config.toml
n_layer = 15
d_model = 192
n_experts = 64
experts_per_token = 6
d_expert = 32
d_shared_expert = 0
activation = "swiglu"
moe_layers = [2, 3, 4, 5, 6, 7, 8, 9, 10, 11, 12, 13, 14]
router_score = "softmax"
normalize_top_k = true
routed_scale = 1.0
balance_loss = 0.00789
balance_bias = false
router_z_loss = 0.001
init_std_router = 0.0197
lr_router = 0.000387
vocab_size = 16384
norm = "rmsnorm"
norm_eps = 1e-06
tie_embeddings = false
optimizer = "muon_variant"
lr = 0.0163
beta1 = 0.95
batch_tokens = [65536, 131072, 196608]
seq_len = 256
train_tokens = 490000000
steps = 3799
dataset = "wikipedia_en"
Below are experts of layer 2 (counted from 0) of a mixture-of-experts language model. Rows are named router (the router's row for the expert), gate (a neuron's input weights, with its number), up (a neuron's input weights, with its number), down (a neuron's output weights, with its number) and show model dimensions 0-191. Each number is 200 + 40 x the weight over its row's rms, rounded and kept within 0 to 999.
After each expert's rows: a language model's description of what the expert responds to. This comes from a sample of Wikipedia text that the model never trained on.

# expert 1
router,237,214,205,155,215,190,260,134,278,182,211,172,153,177,185,279,224,199,255,176,164,169,175,248,161,150,195,173,175,249,244,251,172,257,231,218,173,179,201,155,216,170,161,212,144,151,261,241,181,129,248,257,217,162,131,149,179,225,220,173,225,212,230,171,211,263,185,180,219,245,206,242,154,202,176,155,174,175,130,281,206,184,197,202,211,193,169,199,196,185,126,215,154,192,110,198,188,273,191,238,215,196,168,150,182,181,207,227,220,233,150,217,180,140,152,211,160,181,153,156,192,169,180,200,252,233,272,252,170,194,168,249,151,142,208,169,210,239,184,231,143,165,288,148,189,161,143,170,138,130,177,243,152,253,226,222,222,220,227,240,184,207,194,183,282,63,185,160,241,265,169,160,167,213,166,163,181,165,209,257,153,223,143,215,236,248,147,128,218,218,241,257
gate1,254,192,227,129,156,194,219,173,301,171,207,197,164,158,286,167,171,173,221,182,159,246,202,181,152,202,222,184,197,196,191,269,220,222,217,199,190,216,180,169,180,138,190,171,196,197,247,166,226,149,162,253,212,193,185,211,111,225,180,136,221,182,178,212,224,316,267,236,197,240,199,174,293,218,248,162,297,210,191,248,251,229,202,180,182,181,228,199,194,181,119,141,199,172,168,199,234,301,159,201,184,163,246,236,235,189,147,187,132,183,176,198,249,168,276,217,171,259,217,155,188,237,199,218,180,225,243,266,173,220,249,159,158,161,204,162,134,225,255,262,132,148,196,172,202,228,94,167,123,136,109,192,182,180,209,221,191,207,177,200,218,226,221,236,163,103,218,156,210,215,237,211,176,211,242,204,212,139,158,225,218,212,191,250,198,218,162,195,187,159,301,211
up1,204,246,187,183,210,230,238,160,213,220,215,132,178,184,239,153,201,210,227,222,224,196,171,177,193,220,211,201,131,228,163,186,154,183,195,146,191,203,163,152,163,145,171,138,248,202,212,253,209,192,236,191,246,153,215,273,156,200,214,166,214,176,158,186,203,282,201,198,196,236,174,200,210,155,188,216,298,201,131,209,201,248,174,199,201,220,170,201,132,149,183,230,163,214,229,180,250,268,210,237,250,111,301,266,224,229,163,194,213,149,199,132,190,182,188,203,142,283,104,174,216,315,212,201,200,217,284,194,137,249,240,248,198,223,190,112,165,275,245,189,208,172,186,171,195,236,156,192,217,177,161,194,249,186,247,245,163,180,209,194,256,155,202,163,144,188,175,144,235,157,202,189,291,192,243,203,204,146,183,249,258,197,223,230,254,250,137,193,218,74,271,179
down1,178,197,187,211,151,304,218,220,176,298,161,220,273,253,189,225,241,182,184,194,191,157,204,198,225,197,256,257,273,144,217,219,231,216,251,185,178,181,179,219,131,229,235,183,194,159,195,214,186,256,218,114,243,162,245,77,201,183,216,257,214,253,228,270,173,208,206,261,239,284,198,204,226,212,245,222,192,270,208,134,243,261,240,200,229,213,236,199,148,175,262,182,154,206,287,181,162,229,131,158,214,216,233,133,181,231,232,234,190,174,261,233,190,177,182,179,134,152,223,135,147,173,174,204,145,192,203,156,268,189,191,225,304,184,185,214,182,201,196,228,233,177,138,221,246,150,196,207,211,238,212,232,211,177,172,234,171,139,179,187,191,253,174,257,219,242,173,268,181,198,207,144,241,296,105,238,177,201,198,206,257,175,159,194,127,196,198,146,188,200,210,213
Description: List and clause punctuation

# expert 13
router,224,209,242,148,260,169,225,158,254,161,230,156,147,147,179,226,236,156,234,151,146,157,145,250,180,166,171,148,161,236,257,228,189,220,230,254,153,158,175,155,218,159,140,227,168,166,245,227,153,184,242,236,252,151,158,179,162,237,255,156,239,134,229,139,221,236,160,177,243,228,232,249,187,151,158,183,184,171,142,221,168,184,130,217,227,154,150,208,158,145,163,222,171,171,177,278,172,231,124,246,253,230,156,146,183,163,229,226,245,240,141,225,164,170,132,258,159,118,180,181,149,163,145,169,260,218,268,241,168,143,168,238,162,186,202,190,250,237,141,226,164,157,227,166,170,183,189,166,180,189,166,251,167,217,231,210,240,230,250,249,162,155,176,160,243,186,136,166,227,233,190,144,167,212,182,160,150,167,236,255,132,222,190,267,230,221,175,149,226,222,249,228
gate0,236,193,155,172,188,109,171,158,161,154,199,175,183,179,118,185,160,209,210,111,120,173,179,157,219,172,154,171,184,205,241,186,154,209,163,289,259,239,237,207,199,173,165,205,221,195,193,216,214,121,247,162,213,190,178,208,281,236,217,258,239,211,194,239,197,230,177,214,208,197,226,273,307,253,169,200,156,219,211,185,189,196,152,231,218,180,163,276,205,195,191,236,172,126,153,293,197,173,201,269,156,171,148,254,214,252,224,182,205,188,216,259,233,202,136,206,205,180,136,188,216,191,146,228,225,197,193,296,251,182,196,255,218,214,201,228,235,275,167,214,235,230,195,177,258,224,227,149,198,204,141,227,178,198,214,204,291,109,142,207,182,147,239,223,164,244,141,217,178,139,256,232,169,206,213,95,196,245,197,203,197,220,61,203,215,197,168,174,216,209,201,174
up0,146,161,121,116,172,209,108,202,200,213,149,285,193,213,239,236,161,217,254,191,231,154,175,225,160,237,206,175,209,182,127,178,214,188,199,228,192,125,209,188,215,205,213,222,114,216,218,239,229,191,213,175,220,191,180,293,107,186,220,115,152,216,269,201,156,128,168,227,234,239,154,135,182,182,169,142,195,166,171,196,253,174,181,201,153,213,162,172,227,251,164,171,198,255,241,133,217,221,201,175,182,221,227,171,206,188,156,207,219,238,115,165,225,149,251,223,245,200,220,170,262,211,211,232,208,270,176,173,126,231,280,181,256,193,234,167,101,145,211,227,101,170,203,209,161,184,197,207,207,186,197,193,126,266,154,218,155,278,181,242,185,229,201,218,253,175,180,184,221,193,173,189,169,210,241,161,178,232,247,105,135,225,276,157,201,176,232,223,149,176,236,192
down0,130,195,212,196,245,183,145,233,165,213,184,255,184,233,230,167,174,239,251,232,220,193,178,216,218,261,229,216,273,233,210,185,269,201,163,194,213,236,259,175,240,235,139,266,207,280,180,224,143,260,210,205,184,249,223,186,206,205,160,192,178,196,150,256,195,150,139,227,182,141,173,182,252,237,156,281,234,252,223,182,149,174,136,180,230,222,210,210,109,219,203,158,150,161,244,152,168,170,309,190,167,183,212,210,202,194,241,212,162,182,197,176,196,179,198,225,200,215,201,210,182,214,283,148,203,179,298,284,228,196,213,197,279,207,285,180,155,314,244,149,215,194,187,231,275,211,221,288,187,223,196,185,248,151,211,154,256,254,140,152,288,229,210,157,240,199,248,211,215,182,224,210,223,246,196,208,186,220,261,254,266,170,149,141,160,213,231,251,151,202,193,223
Description: Word-initial fragments

# expert 3
router,253,187,233,171,224,158,257,150,235,161,190,167,160,158,180,229,215,177,247,162,153,140,164,207,175,128,144,154,151,257,218,266,190,216,267,263,150,140,171,154,220,156,162,241,147,149,252,245,160,180,228,245,234,129,131,168,179,235,242,158,231,145,246,171,256,243,145,164,266,225,238,232,169,133,180,170,164,168,177,202,143,149,148,253,223,157,152,159,160,157,158,257,165,167,166,226,163,228,181,244,208,230,167,166,157,168,239,226,239,236,157,252,176,152,161,220,234,166,162,154,172,160,169,159,250,239,253,248,157,154,173,228,159,159,234,181,255,252,145,261,145,150,263,143,147,152,170,155,158,175,164,241,177,248,227,233,238,241,218,222,163,196,181,178,251,178,162,162,248,225,209,165,174,208,168,166,191,172,240,212,173,245,170,235,234,248,166,176,218,230,228,218
gate0,260,176,171,204,178,145,143,223,240,208,183,176,151,174,248,243,191,265,160,180,167,215,210,183,237,223,229,181,135,201,136,166,240,217,190,274,182,140,260,225,241,144,194,253,225,220,226,209,170,202,263,223,197,173,208,165,225,167,202,159,183,175,164,207,184,202,214,129,190,213,178,195,149,200,137,174,266,190,201,206,203,174,220,174,162,215,215,198,223,203,211,186,244,183,191,202,212,160,267,260,239,190,117,158,177,136,190,212,346,210,187,145,145,174,223,197,162,199,203,201,163,161,179,216,151,225,271,237,248,206,172,212,147,210,296,237,192,137,131,257,141,203,260,216,126,228,231,220,138,187,237,233,225,240,291,236,170,258,192,225,154,179,183,233,214,179,151,106,240,194,104,267,208,212,167,178,154,172,238,206,163,192,245,224,277,170,151,154,142,166,142,273
up0,190,193,273,235,209,194,247,193,257,198,177,124,241,135,209,211,222,160,270,188,220,118,183,181,226,215,205,207,127,205,185,173,246,207,237,136,262,254,167,188,175,201,219,119,148,213,149,229,175,168,203,206,221,240,193,202,136,248,201,214,173,208,226,192,143,167,193,185,305,170,269,150,144,121,236,210,146,225,171,222,101,324,196,176,177,205,189,226,212,177,244,203,214,237,174,283,224,270,125,116,232,210,245,255,191,222,180,216,170,222,192,297,222,216,199,191,211,151,221,214,172,232,210,279,255,209,193,170,159,194,230,183,179,217,175,207,205,230,146,187,130,150,237,153,230,181,129,153,196,208,215,193,156,201,135,152,184,191,221,202,264,174,169,204,164,253,187,233,206,140,204,163,214,230,276,114,192,235,193,200,141,235,210,209,177,232,168,109,195,184,239,162
down0,225,223,185,188,237,261,219,250,161,273,133,215,133,228,250,177,225,219,159,197,224,232,205,236,200,144,247,243,241,104,191,196,217,186,149,194,170,221,238,189,240,132,307,250,239,135,223,223,190,163,115,223,258,140,239,163,180,211,146,216,115,253,181,218,216,192,211,252,111,207,225,249,192,149,174,151,223,186,223,193,223,250,212,201,185,181,168,216,187,266,176,255,251,173,191,167,219,164,184,176,264,196,193,119,270,180,215,140,224,228,220,205,245,240,158,226,192,205,158,229,172,197,219,152,155,246,191,220,207,137,257,188,117,130,197,219,220,193,164,248,229,174,159,241,224,269,237,262,192,131,184,301,281,255,168,209,196,215,228,231,250,170,256,153,133,169,201,180,145,183,227,205,143,215,212,210,196,165,222,168,202,174,179,183,211,110,159,149,218,202,201,239
Description: Name fragments, sentence pronouns

# expert 34
router,237,232,235,159,255,171,235,175,299,163,191,189,162,157,161,219,239,160,261,163,163,144,152,243,159,167,174,167,159,232,244,247,143,210,264,226,156,165,173,172,263,162,142,231,160,152,205,219,164,201,249,208,242,174,170,147,148,224,257,142,211,164,255,167,228,249,163,186,269,216,238,238,179,158,169,185,169,160,168,230,177,159,161,234,249,143,159,163,157,131,153,257,172,149,172,250,149,214,150,228,240,237,147,186,184,152,209,246,229,244,174,250,178,160,156,232,211,147,176,190,118,159,153,155,264,221,241,214,155,183,181,221,156,170,241,181,225,230,152,226,175,143,254,154,166,180,181,153,139,176,157,228,156,221,207,213,240,233,235,232,173,173,166,149,254,170,146,156,257,233,172,152,181,213,138,155,165,163,243,263,160,231,175,241,240,265,169,181,239,243,234,253
gate1,243,184,210,158,175,184,220,174,175,215,219,213,195,163,177,269,213,188,203,116,160,173,205,195,274,237,219,217,162,249,277,172,231,232,156,116,192,174,161,196,232,171,153,236,180,266,278,230,113,156,210,184,193,228,183,252,122,254,236,261,231,177,264,248,244,194,183,240,182,149,157,230,152,209,191,147,235,217,213,212,242,186,183,223,180,188,238,176,189,183,225,238,240,145,117,212,178,261,260,220,210,251,83,180,176,163,252,201,162,188,202,246,165,169,176,110,203,152,170,131,99,172,216,194,226,223,133,203,182,263,240,201,212,147,206,166,222,211,89,192,213,146,225,193,244,274,190,189,222,209,192,230,181,147,183,255,210,227,190,232,217,220,205,205,280,216,216,265,242,138,165,213,238,239,182,191,169,184,164,237,189,179,164,193,274,201,185,235,182,164,274,288
up1,296,245,168,170,211,197,198,168,230,220,184,271,209,143,179,201,184,169,81,193,142,78,209,168,246,196,234,261,158,176,188,147,228,217,194,135,193,153,178,220,220,199,104,253,186,195,195,190,178,189,223,287,244,300,185,271,143,201,215,279,183,154,226,227,197,210,194,233,194,168,175,178,150,194,209,178,191,234,173,198,236,151,204,169,177,133,190,174,157,210,176,185,213,174,231,147,161,294,204,232,199,237,182,175,201,173,244,250,193,173,203,251,137,209,242,251,208,177,252,135,172,202,189,190,179,240,223,199,193,248,199,184,241,236,156,140,181,212,197,197,226,179,174,211,237,276,188,288,179,263,160,195,163,215,184,177,295,236,226,198,255,258,237,242,247,234,223,195,214,183,155,146,267,212,155,139,215,223,177,196,192,226,138,198,237,157,152,233,145,205,302,256
down1,297,147,236,163,156,231,181,182,198,168,238,212,218,195,170,188,208,242,180,122,306,199,214,185,201,199,140,167,173,193,167,206,223,186,199,317,224,84,173,203,125,234,189,128,185,236,190,227,215,214,121,147,249,219,212,179,102,222,141,210,245,143,230,215,157,169,206,228,184,205,131,164,212,141,222,231,155,179,155,258,216,227,172,252,169,201,185,181,200,216,232,172,193,300,212,268,131,160,231,231,188,185,201,176,221,202,197,124,173,214,197,214,173,196,222,251,118,211,125,184,200,225,184,173,252,126,153,158,167,252,214,98,156,198,178,243,146,207,182,227,168,271,99,201,238,157,195,158,245,205,174,206,219,174,237,265,190,247,210,175,187,184,217,149,198,172,215,257,241,167,178,223,179,210,165,181,155,160,239,204,184,188,160,171,195,152,121,179,226,169,180,188
Description: Proper-name starts

# expert 9
router,245,183,273,144,244,175,217,160,245,145,258,155,161,153,160,234,230,145,223,159,157,187,167,226,163,173,168,151,141,259,277,264,170,219,254,239,146,181,165,161,240,162,150,239,151,154,223,238,158,170,251,220,220,161,161,182,179,239,256,169,229,167,239,146,261,269,155,187,217,243,224,211,176,175,158,192,170,156,193,217,150,171,148,255,243,160,164,169,138,185,134,230,144,160,165,232,158,234,163,247,246,226,151,174,162,156,251,241,240,230,160,238,167,155,155,232,207,182,168,174,171,151,171,161,268,268,252,221,150,150,197,225,175,160,238,176,252,218,152,248,177,168,251,148,176,186,162,145,153,188,160,237,172,239,220,225,240,219,235,234,161,177,184,157,235,142,167,155,247,239,161,169,161,224,141,145,155,162,227,262,145,221,170,237,236,248,183,161,236,240,235,216
gate0,189,133,285,191,278,183,213,174,209,257,171,159,151,190,225,237,186,185,243,263,190,214,223,241,226,187,215,192,153,220,219,311,120,168,324,213,166,264,225,216,234,221,106,219,195,174,218,139,180,177,152,174,264,177,211,147,185,166,208,219,218,132,177,195,207,165,166,235,233,204,224,228,213,169,118,188,185,245,223,197,151,206,165,220,184,160,211,206,232,200,230,186,265,121,87,185,243,274,242,214,220,200,166,223,207,222,207,187,257,219,173,164,239,159,196,200,231,156,200,145,195,207,207,197,270,174,178,239,201,179,219,220,157,175,220,194,188,247,162,228,183,292,212,226,183,144,171,177,184,181,136,198,194,210,187,183,216,307,208,150,147,143,144,252,189,185,261,183,216,197,222,173,209,129,175,202,201,129,218,257,143,240,195,258,139,250,244,186,101,246,223,153
up0,214,172,226,188,198,223,202,306,191,191,150,226,187,157,263,116,134,206,165,173,180,182,219,199,140,152,198,235,221,166,177,118,285,182,219,219,264,230,182,173,183,288,118,209,220,180,191,185,171,110,178,199,175,187,222,219,225,202,284,189,160,284,209,184,188,221,198,230,171,248,202,197,205,178,164,173,165,206,175,157,137,156,264,252,127,170,112,168,164,223,157,141,214,193,184,229,208,190,272,210,271,183,210,185,212,276,170,258,293,209,255,218,240,232,193,226,147,232,174,256,218,160,205,224,230,192,248,165,172,181,225,210,196,302,235,171,144,176,221,237,239,167,174,230,180,219,183,212,196,186,210,314,141,211,168,189,190,223,203,188,228,216,147,172,237,204,249,115,176,178,248,214,199,208,198,226,164,207,328,244,176,162,203,216,273,166,176,241,181,165,167,180
down0,238,184,184,242,166,212,183,204,196,162,199,208,180,199,200,261,157,119,177,245,233,188,178,192,202,278,136,215,123,201,188,223,212,177,196,225,198,219,186,180,95,224,199,138,165,193,268,228,127,199,258,166,236,172,229,208,225,224,285,201,173,131,124,127,238,220,190,182,242,163,189,218,280,161,206,271,233,201,197,163,186,117,218,206,254,267,204,199,268,185,216,161,190,207,226,183,237,202,174,192,207,246,231,187,281,237,215,214,217,219,140,249,203,153,231,194,177,99,261,217,259,171,216,187,193,200,184,215,237,150,150,226,170,215,125,226,214,127,213,214,175,192,176,253,227,207,253,195,185,233,255,181,182,184,124,213,144,183,247,167,192,211,261,269,180,175,215,230,187,148,253,190,228,239,221,233,171,241,269,177,214,191,189,213,140,192,385,235,220,200,158,186
Description: Word-initial letter pieces

# expert 29
router,252,217,234,167,212,117,264,183,221,196,205,173,150,200,172,230,213,147,219,168,162,190,160,308,179,178,142,171,175,237,251,232,161,227,226,210,149,100,187,178,271,176,195,221,162,178,210,261,157,154,231,216,269,199,177,165,162,235,252,168,200,148,221,169,258,225,182,168,252,236,224,216,140,184,159,157,181,163,178,266,174,177,179,253,224,145,144,201,208,181,197,242,167,183,188,264,167,219,151,218,209,229,149,154,170,124,255,216,230,242,173,249,153,161,177,194,261,178,210,140,150,155,143,128,221,223,232,254,201,173,149,233,178,157,235,173,214,215,162,214,176,183,260,162,174,180,209,159,176,154,165,219,201,243,228,232,268,197,260,225,160,170,166,135,241,191,204,190,255,234,143,153,146,176,141,170,151,105,235,272,161,217,139,226,244,240,182,207,300,224,212,261
gate0,250,232,214,214,198,119,235,252,247,187,131,193,169,189,186,211,247,169,173,232,211,197,200,231,199,228,207,171,198,199,238,176,220,217,133,181,172,173,226,187,199,206,232,197,209,193,110,153,289,142,197,201,187,189,224,262,151,185,223,148,247,151,208,177,226,224,190,241,217,202,267,186,174,232,246,216,155,171,227,211,161,238,175,180,144,175,212,237,185,144,181,207,239,200,216,242,146,127,240,158,191,143,211,195,183,132,184,251,210,214,181,142,95,178,107,190,213,204,225,205,176,172,245,177,233,185,226,237,221,163,144,207,199,243,269,279,227,190,251,223,199,203,207,285,252,104,163,88,215,122,221,225,228,176,162,151,244,180,204,182,241,181,112,159,222,266,134,195,148,95,200,187,192,139,258,108,196,171,240,245,210,181,163,224,227,221,147,217,229,164,155,268
up0,211,200,246,172,165,238,244,202,235,185,237,214,202,226,175,190,254,154,239,147,241,153,196,163,258,202,193,192,253,196,181,177,211,183,225,149,111,278,211,215,197,260,292,220,184,203,212,147,250,248,216,164,229,161,229,166,242,171,202,229,328,243,186,175,233,171,239,138,221,218,212,224,148,245,118,282,189,192,195,150,223,232,242,189,251,165,178,199,220,228,208,129,208,193,224,206,148,255,222,117,154,225,166,193,197,200,221,197,188,186,150,226,224,179,252,179,349,163,237,141,215,186,196,250,245,222,208,183,209,183,176,205,179,256,185,160,176,143,209,196,179,176,154,226,232,197,192,214,246,193,133,216,192,153,160,161,149,187,257,291,142,143,168,254,252,238,165,208,273,193,203,193,214,158,248,152,178,158,259,213,141,205,202,231,92,292,212,222,222,232,198,195
down0,182,217,218,221,205,216,211,165,204,164,215,214,233,204,280,245,200,123,200,237,242,183,198,270,64,216,203,123,232,201,183,237,144,209,171,216,218,215,216,228,147,203,254,237,180,192,183,238,176,175,233,227,230,164,273,187,213,223,195,165,218,182,225,214,178,156,169,212,176,251,245,206,189,212,183,206,188,179,231,172,185,206,159,244,276,158,207,235,187,206,201,213,240,147,197,139,190,210,142,291,163,226,129,249,140,220,152,269,254,196,197,223,264,252,199,111,283,153,239,240,247,269,94,228,216,265,220,134,141,218,146,155,206,186,210,198,171,185,158,190,205,150,158,197,247,195,136,127,205,208,169,180,207,222,231,120,212,278,204,167,200,157,229,187,267,195,158,208,239,233,166,163,120,173,229,199,257,220,210,123,178,267,204,212,199,274,150,219,239,134,163,226
Description: Prepositional-phrase articles

# expert 26
router,246,183,198,204,193,207,309,173,168,154,230,92,174,159,158,242,204,204,245,190,170,201,150,201,174,202,171,150,186,237,228,250,190,275,260,271,148,196,87,165,222,147,186,188,191,151,281,244,186,208,224,210,190,123,187,228,150,192,265,204,184,174,236,166,249,264,165,184,268,217,272,205,215,113,169,195,198,169,177,290,106,175,212,223,265,211,178,166,225,216,159,212,117,193,188,222,183,222,180,233,318,160,171,213,104,188,268,175,201,212,204,204,150,175,194,224,171,87,154,166,174,187,119,184,192,233,194,215,162,173,106,197,191,188,229,205,209,210,178,237,152,183,188,161,180,166,203,148,199,187,187,177,172,205,217,206,223,184,241,218,208,158,140,202,216,192,119,202,261,215,201,152,169,268,141,158,172,190,213,181,215,228,166,216,233,236,173,189,182,205,181,238
gate0,234,139,203,143,166,176,179,192,191,184,167,198,240,187,219,207,210,233,152,180,191,229,222,192,182,216,186,143,151,208,190,189,197,211,154,190,185,154,166,204,200,182,103,179,169,200,220,208,210,280,192,148,209,127,196,227,138,219,142,165,179,272,228,266,187,241,167,198,275,193,217,258,279,115,183,147,260,199,143,246,227,173,204,191,300,226,116,175,181,286,195,172,150,150,193,284,232,216,167,227,285,170,249,166,126,191,175,190,292,215,144,203,167,182,191,223,186,255,153,180,130,235,174,267,204,151,216,252,172,167,182,236,217,230,205,213,142,109,163,182,213,120,235,144,227,203,204,173,186,217,236,218,218,83,192,195,263,140,181,158,131,212,188,262,195,166,210,156,202,134,260,201,195,195,218,213,173,207,168,250,213,183,218,185,223,216,226,215,250,250,262,177
up0,244,189,221,220,253,230,208,189,218,178,242,145,215,118,227,201,182,234,127,222,225,200,211,183,239,260,156,280,224,196,194,167,164,198,199,181,138,190,155,194,256,160,196,212,169,199,215,194,174,277,143,256,183,186,229,231,220,227,220,205,243,163,115,185,217,176,189,170,293,234,180,193,254,186,190,158,172,218,182,226,231,137,285,191,182,237,234,159,196,195,213,210,157,129,301,200,182,233,232,307,163,177,238,173,194,183,184,175,253,95,231,185,162,153,116,271,179,211,207,199,181,239,184,156,110,203,227,202,203,224,129,176,238,214,172,233,315,244,222,204,277,262,185,201,220,163,188,214,196,243,158,278,205,178,197,194,216,274,160,206,105,232,188,247,232,197,226,242,179,233,260,118,213,176,179,118,203,191,241,206,194,166,213,186,248,274,196,191,221,192,194,147
down0,150,170,206,135,186,193,208,163,200,275,154,205,166,197,177,155,232,232,208,193,200,170,138,187,156,218,189,183,193,223,230,200,175,219,206,189,250,233,225,148,175,250,256,161,165,123,236,165,136,202,188,82,164,137,215,214,223,237,302,205,178,193,221,205,183,173,139,185,280,222,286,149,264,176,152,176,206,128,219,164,171,179,184,219,230,162,201,140,189,223,283,212,174,275,261,243,177,226,210,196,160,251,206,313,255,224,166,206,209,168,181,192,287,181,243,138,223,165,204,282,162,237,209,194,246,240,172,195,171,194,230,228,165,235,183,157,247,234,171,241,242,269,202,148,162,172,199,200,245,235,201,171,209,137,195,223,199,186,250,202,211,156,142,200,206,209,148,183,298,264,184,237,195,153,201,149,158,209,151,229,142,173,181,152,153,259,170,261,199,117,183,227
Description: Name-ending word pieces

# expert 42
router,233,201,244,158,271,194,252,152,283,162,251,151,133,184,181,216,232,147,267,150,148,161,155,238,138,158,162,159,139,253,243,248,162,240,247,246,166,171,169,168,237,149,148,234,136,158,236,248,166,168,249,227,247,160,140,181,160,235,253,168,233,165,234,168,258,219,157,177,246,222,229,224,164,176,169,165,158,167,157,204,162,162,155,246,244,163,166,162,168,175,163,230,169,151,154,237,167,230,152,238,262,211,164,164,180,131,235,214,237,229,170,228,168,143,160,228,217,163,153,150,172,173,173,161,260,226,261,232,169,142,170,236,167,167,223,176,238,244,147,256,176,159,232,151,160,179,178,167,142,168,160,218,174,236,251,221,214,212,239,231,171,149,173,158,244,151,151,170,241,213,161,178,161,235,152,138,162,162,236,222,149,249,156,239,248,233,179,165,233,226,234,241
gate1,227,145,197,221,191,228,184,153,219,192,167,196,176,189,157,209,140,146,222,87,212,203,191,173,120,110,170,145,262,161,176,242,111,187,175,142,68,187,171,100,215,233,143,232,214,207,195,179,113,206,233,223,217,209,227,203,140,249,179,232,278,127,205,145,233,148,166,163,303,219,240,187,179,181,228,208,183,198,159,241,195,195,201,221,258,194,228,157,202,196,141,208,133,186,186,218,175,210,253,235,221,245,184,144,256,153,172,243,238,174,157,199,163,256,199,283,188,154,169,93,195,182,160,198,139,241,257,188,195,177,197,168,199,233,222,178,265,174,241,204,156,229,211,179,207,181,260,173,201,179,179,229,215,158,233,182,184,162,235,243,192,145,137,249,197,176,192,204,209,173,237,175,206,225,180,121,198,217,215,231,174,141,142,249,271,231,206,239,250,200,184,213
up1,187,202,166,206,205,186,184,176,199,235,183,193,171,193,235,115,170,210,216,170,224,125,245,262,163,213,165,150,212,162,232,175,181,268,180,285,165,245,135,253,186,227,177,200,190,201,174,156,161,228,153,166,206,218,209,144,169,171,203,282,197,178,210,100,230,152,244,124,291,202,264,222,170,172,242,188,133,202,206,170,256,162,225,200,266,224,238,234,204,272,161,266,199,205,207,165,227,229,176,216,194,254,197,189,201,190,201,231,150,189,160,182,244,224,215,169,209,141,229,198,253,252,258,198,140,112,172,146,200,207,206,129,142,204,149,173,159,155,207,173,193,200,177,196,243,160,253,240,130,277,199,194,120,213,204,141,119,217,207,222,196,163,149,193,189,163,115,167,218,210,306,159,278,154,245,192,165,218,180,241,188,181,211,216,202,169,211,231,180,182,74,232
down1,201,237,257,218,260,114,213,141,203,176,192,204,174,259,226,189,226,175,194,205,190,194,223,169,149,226,146,184,180,133,236,247,196,297,164,131,150,233,316,153,251,197,168,226,194,264,219,195,173,216,230,243,171,188,154,257,214,196,174,250,190,146,206,244,246,244,234,266,167,129,160,239,216,148,178,166,176,156,198,193,202,173,124,221,186,235,244,238,199,204,124,213,162,172,222,90,237,230,154,250,240,200,125,169,179,233,189,154,249,164,234,160,221,182,159,172,189,197,208,221,199,224,202,149,219,225,245,248,177,287,133,276,261,206,165,170,135,314,220,154,249,229,213,175,148,285,199,199,167,204,171,220,215,179,237,211,198,172,208,189,290,216,229,149,183,221,170,238,231,209,163,231,152,163,201,199,133,175,143,202,219,166,189,204,268,182,181,200,149,158,176,183
Description: Lowercase word beginnings

# expert 11
router,234,223,244,94,229,133,224,178,221,201,204,146,177,141,126,224,193,182,247,177,182,172,150,283,192,136,179,184,184,244,241,219,157,248,216,229,199,173,151,194,250,174,178,211,137,184,245,239,168,107,242,262,232,173,137,159,163,223,241,186,226,131,226,131,204,206,164,164,217,257,264,206,143,142,193,119,140,167,157,188,180,160,163,213,229,149,168,140,187,190,129,246,188,186,147,243,185,222,187,197,243,203,185,162,176,170,253,208,215,189,190,216,157,148,190,272,191,178,172,145,166,174,157,168,217,269,256,257,154,147,140,246,134,165,236,172,210,230,153,243,175,193,273,165,173,159,162,204,200,162,150,258,149,256,244,200,215,233,241,222,140,145,176,154,219,200,159,167,215,238,192,162,166,188,141,194,151,152,210,242,153,258,150,206,229,253,177,197,237,214,233,263
gate0,310,257,297,185,246,195,223,198,227,175,257,232,227,173,154,226,170,194,231,145,219,143,177,230,232,170,177,209,253,188,209,147,238,145,249,207,255,228,176,172,177,190,261,182,211,259,215,213,201,154,199,275,292,179,156,215,188,192,257,159,240,171,183,218,230,234,180,214,132,318,221,266,227,217,197,175,227,148,248,201,211,192,204,195,218,197,239,118,155,216,200,205,275,234,197,150,187,227,235,204,194,195,171,262,241,205,196,230,218,156,205,285,253,203,208,223,260,157,143,250,225,203,194,176,126,243,242,205,137,202,118,215,180,207,227,167,280,203,166,202,185,238,180,276,225,105,171,270,237,213,234,202,167,187,266,145,192,229,199,219,196,146,147,226,191,249,212,192,221,216,211,164,246,160,149,263,116,163,206,193,155,177,131,199,166,254,165,269,227,181,216,204
up0,144,191,148,191,216,216,180,151,221,249,154,183,199,271,269,261,159,188,146,227,163,225,184,163,146,155,241,106,249,182,220,261,206,120,174,267,178,195,272,221,258,225,192,215,198,197,226,175,146,228,219,175,147,193,238,172,251,170,248,155,234,240,219,214,169,126,186,171,192,199,151,229,210,204,200,180,184,218,175,164,227,236,207,261,147,217,169,247,233,240,213,242,227,162,202,182,170,194,259,196,225,275,189,137,205,145,201,216,191,300,180,167,188,146,156,180,218,299,234,190,147,203,235,233,250,188,158,211,244,213,261,251,120,207,151,202,198,157,259,231,161,192,215,185,204,248,230,130,139,221,113,148,240,220,144,198,194,201,205,211,190,290,266,197,284,161,173,168,183,179,129,200,175,190,252,206,295,208,189,143,289,237,202,236,207,163,236,218,169,186,197,160
down0,165,122,245,153,160,201,205,146,181,198,129,170,111,141,121,195,142,206,202,199,209,164,145,161,164,179,210,179,212,193,230,225,168,192,188,169,187,195,192,186,218,198,133,291,207,238,196,199,209,261,219,223,215,179,198,195,164,240,227,159,214,101,165,165,231,197,227,162,189,236,188,216,272,212,279,176,165,165,222,181,170,188,91,213,194,159,242,224,229,179,182,146,202,157,117,159,211,157,183,229,208,117,154,152,195,157,195,203,237,183,227,161,276,221,214,229,211,199,213,198,257,176,194,174,176,146,256,246,169,189,149,208,167,165,217,202,276,247,161,291,117,177,248,201,212,164,230,164,329,119,235,266,184,177,229,150,158,176,232,244,169,197,149,204,228,265,213,135,219,198,193,223,198,225,152,162,173,114,216,180,189,260,160,222,182,264,150,176,230,185,214,155
Description: Clause connectives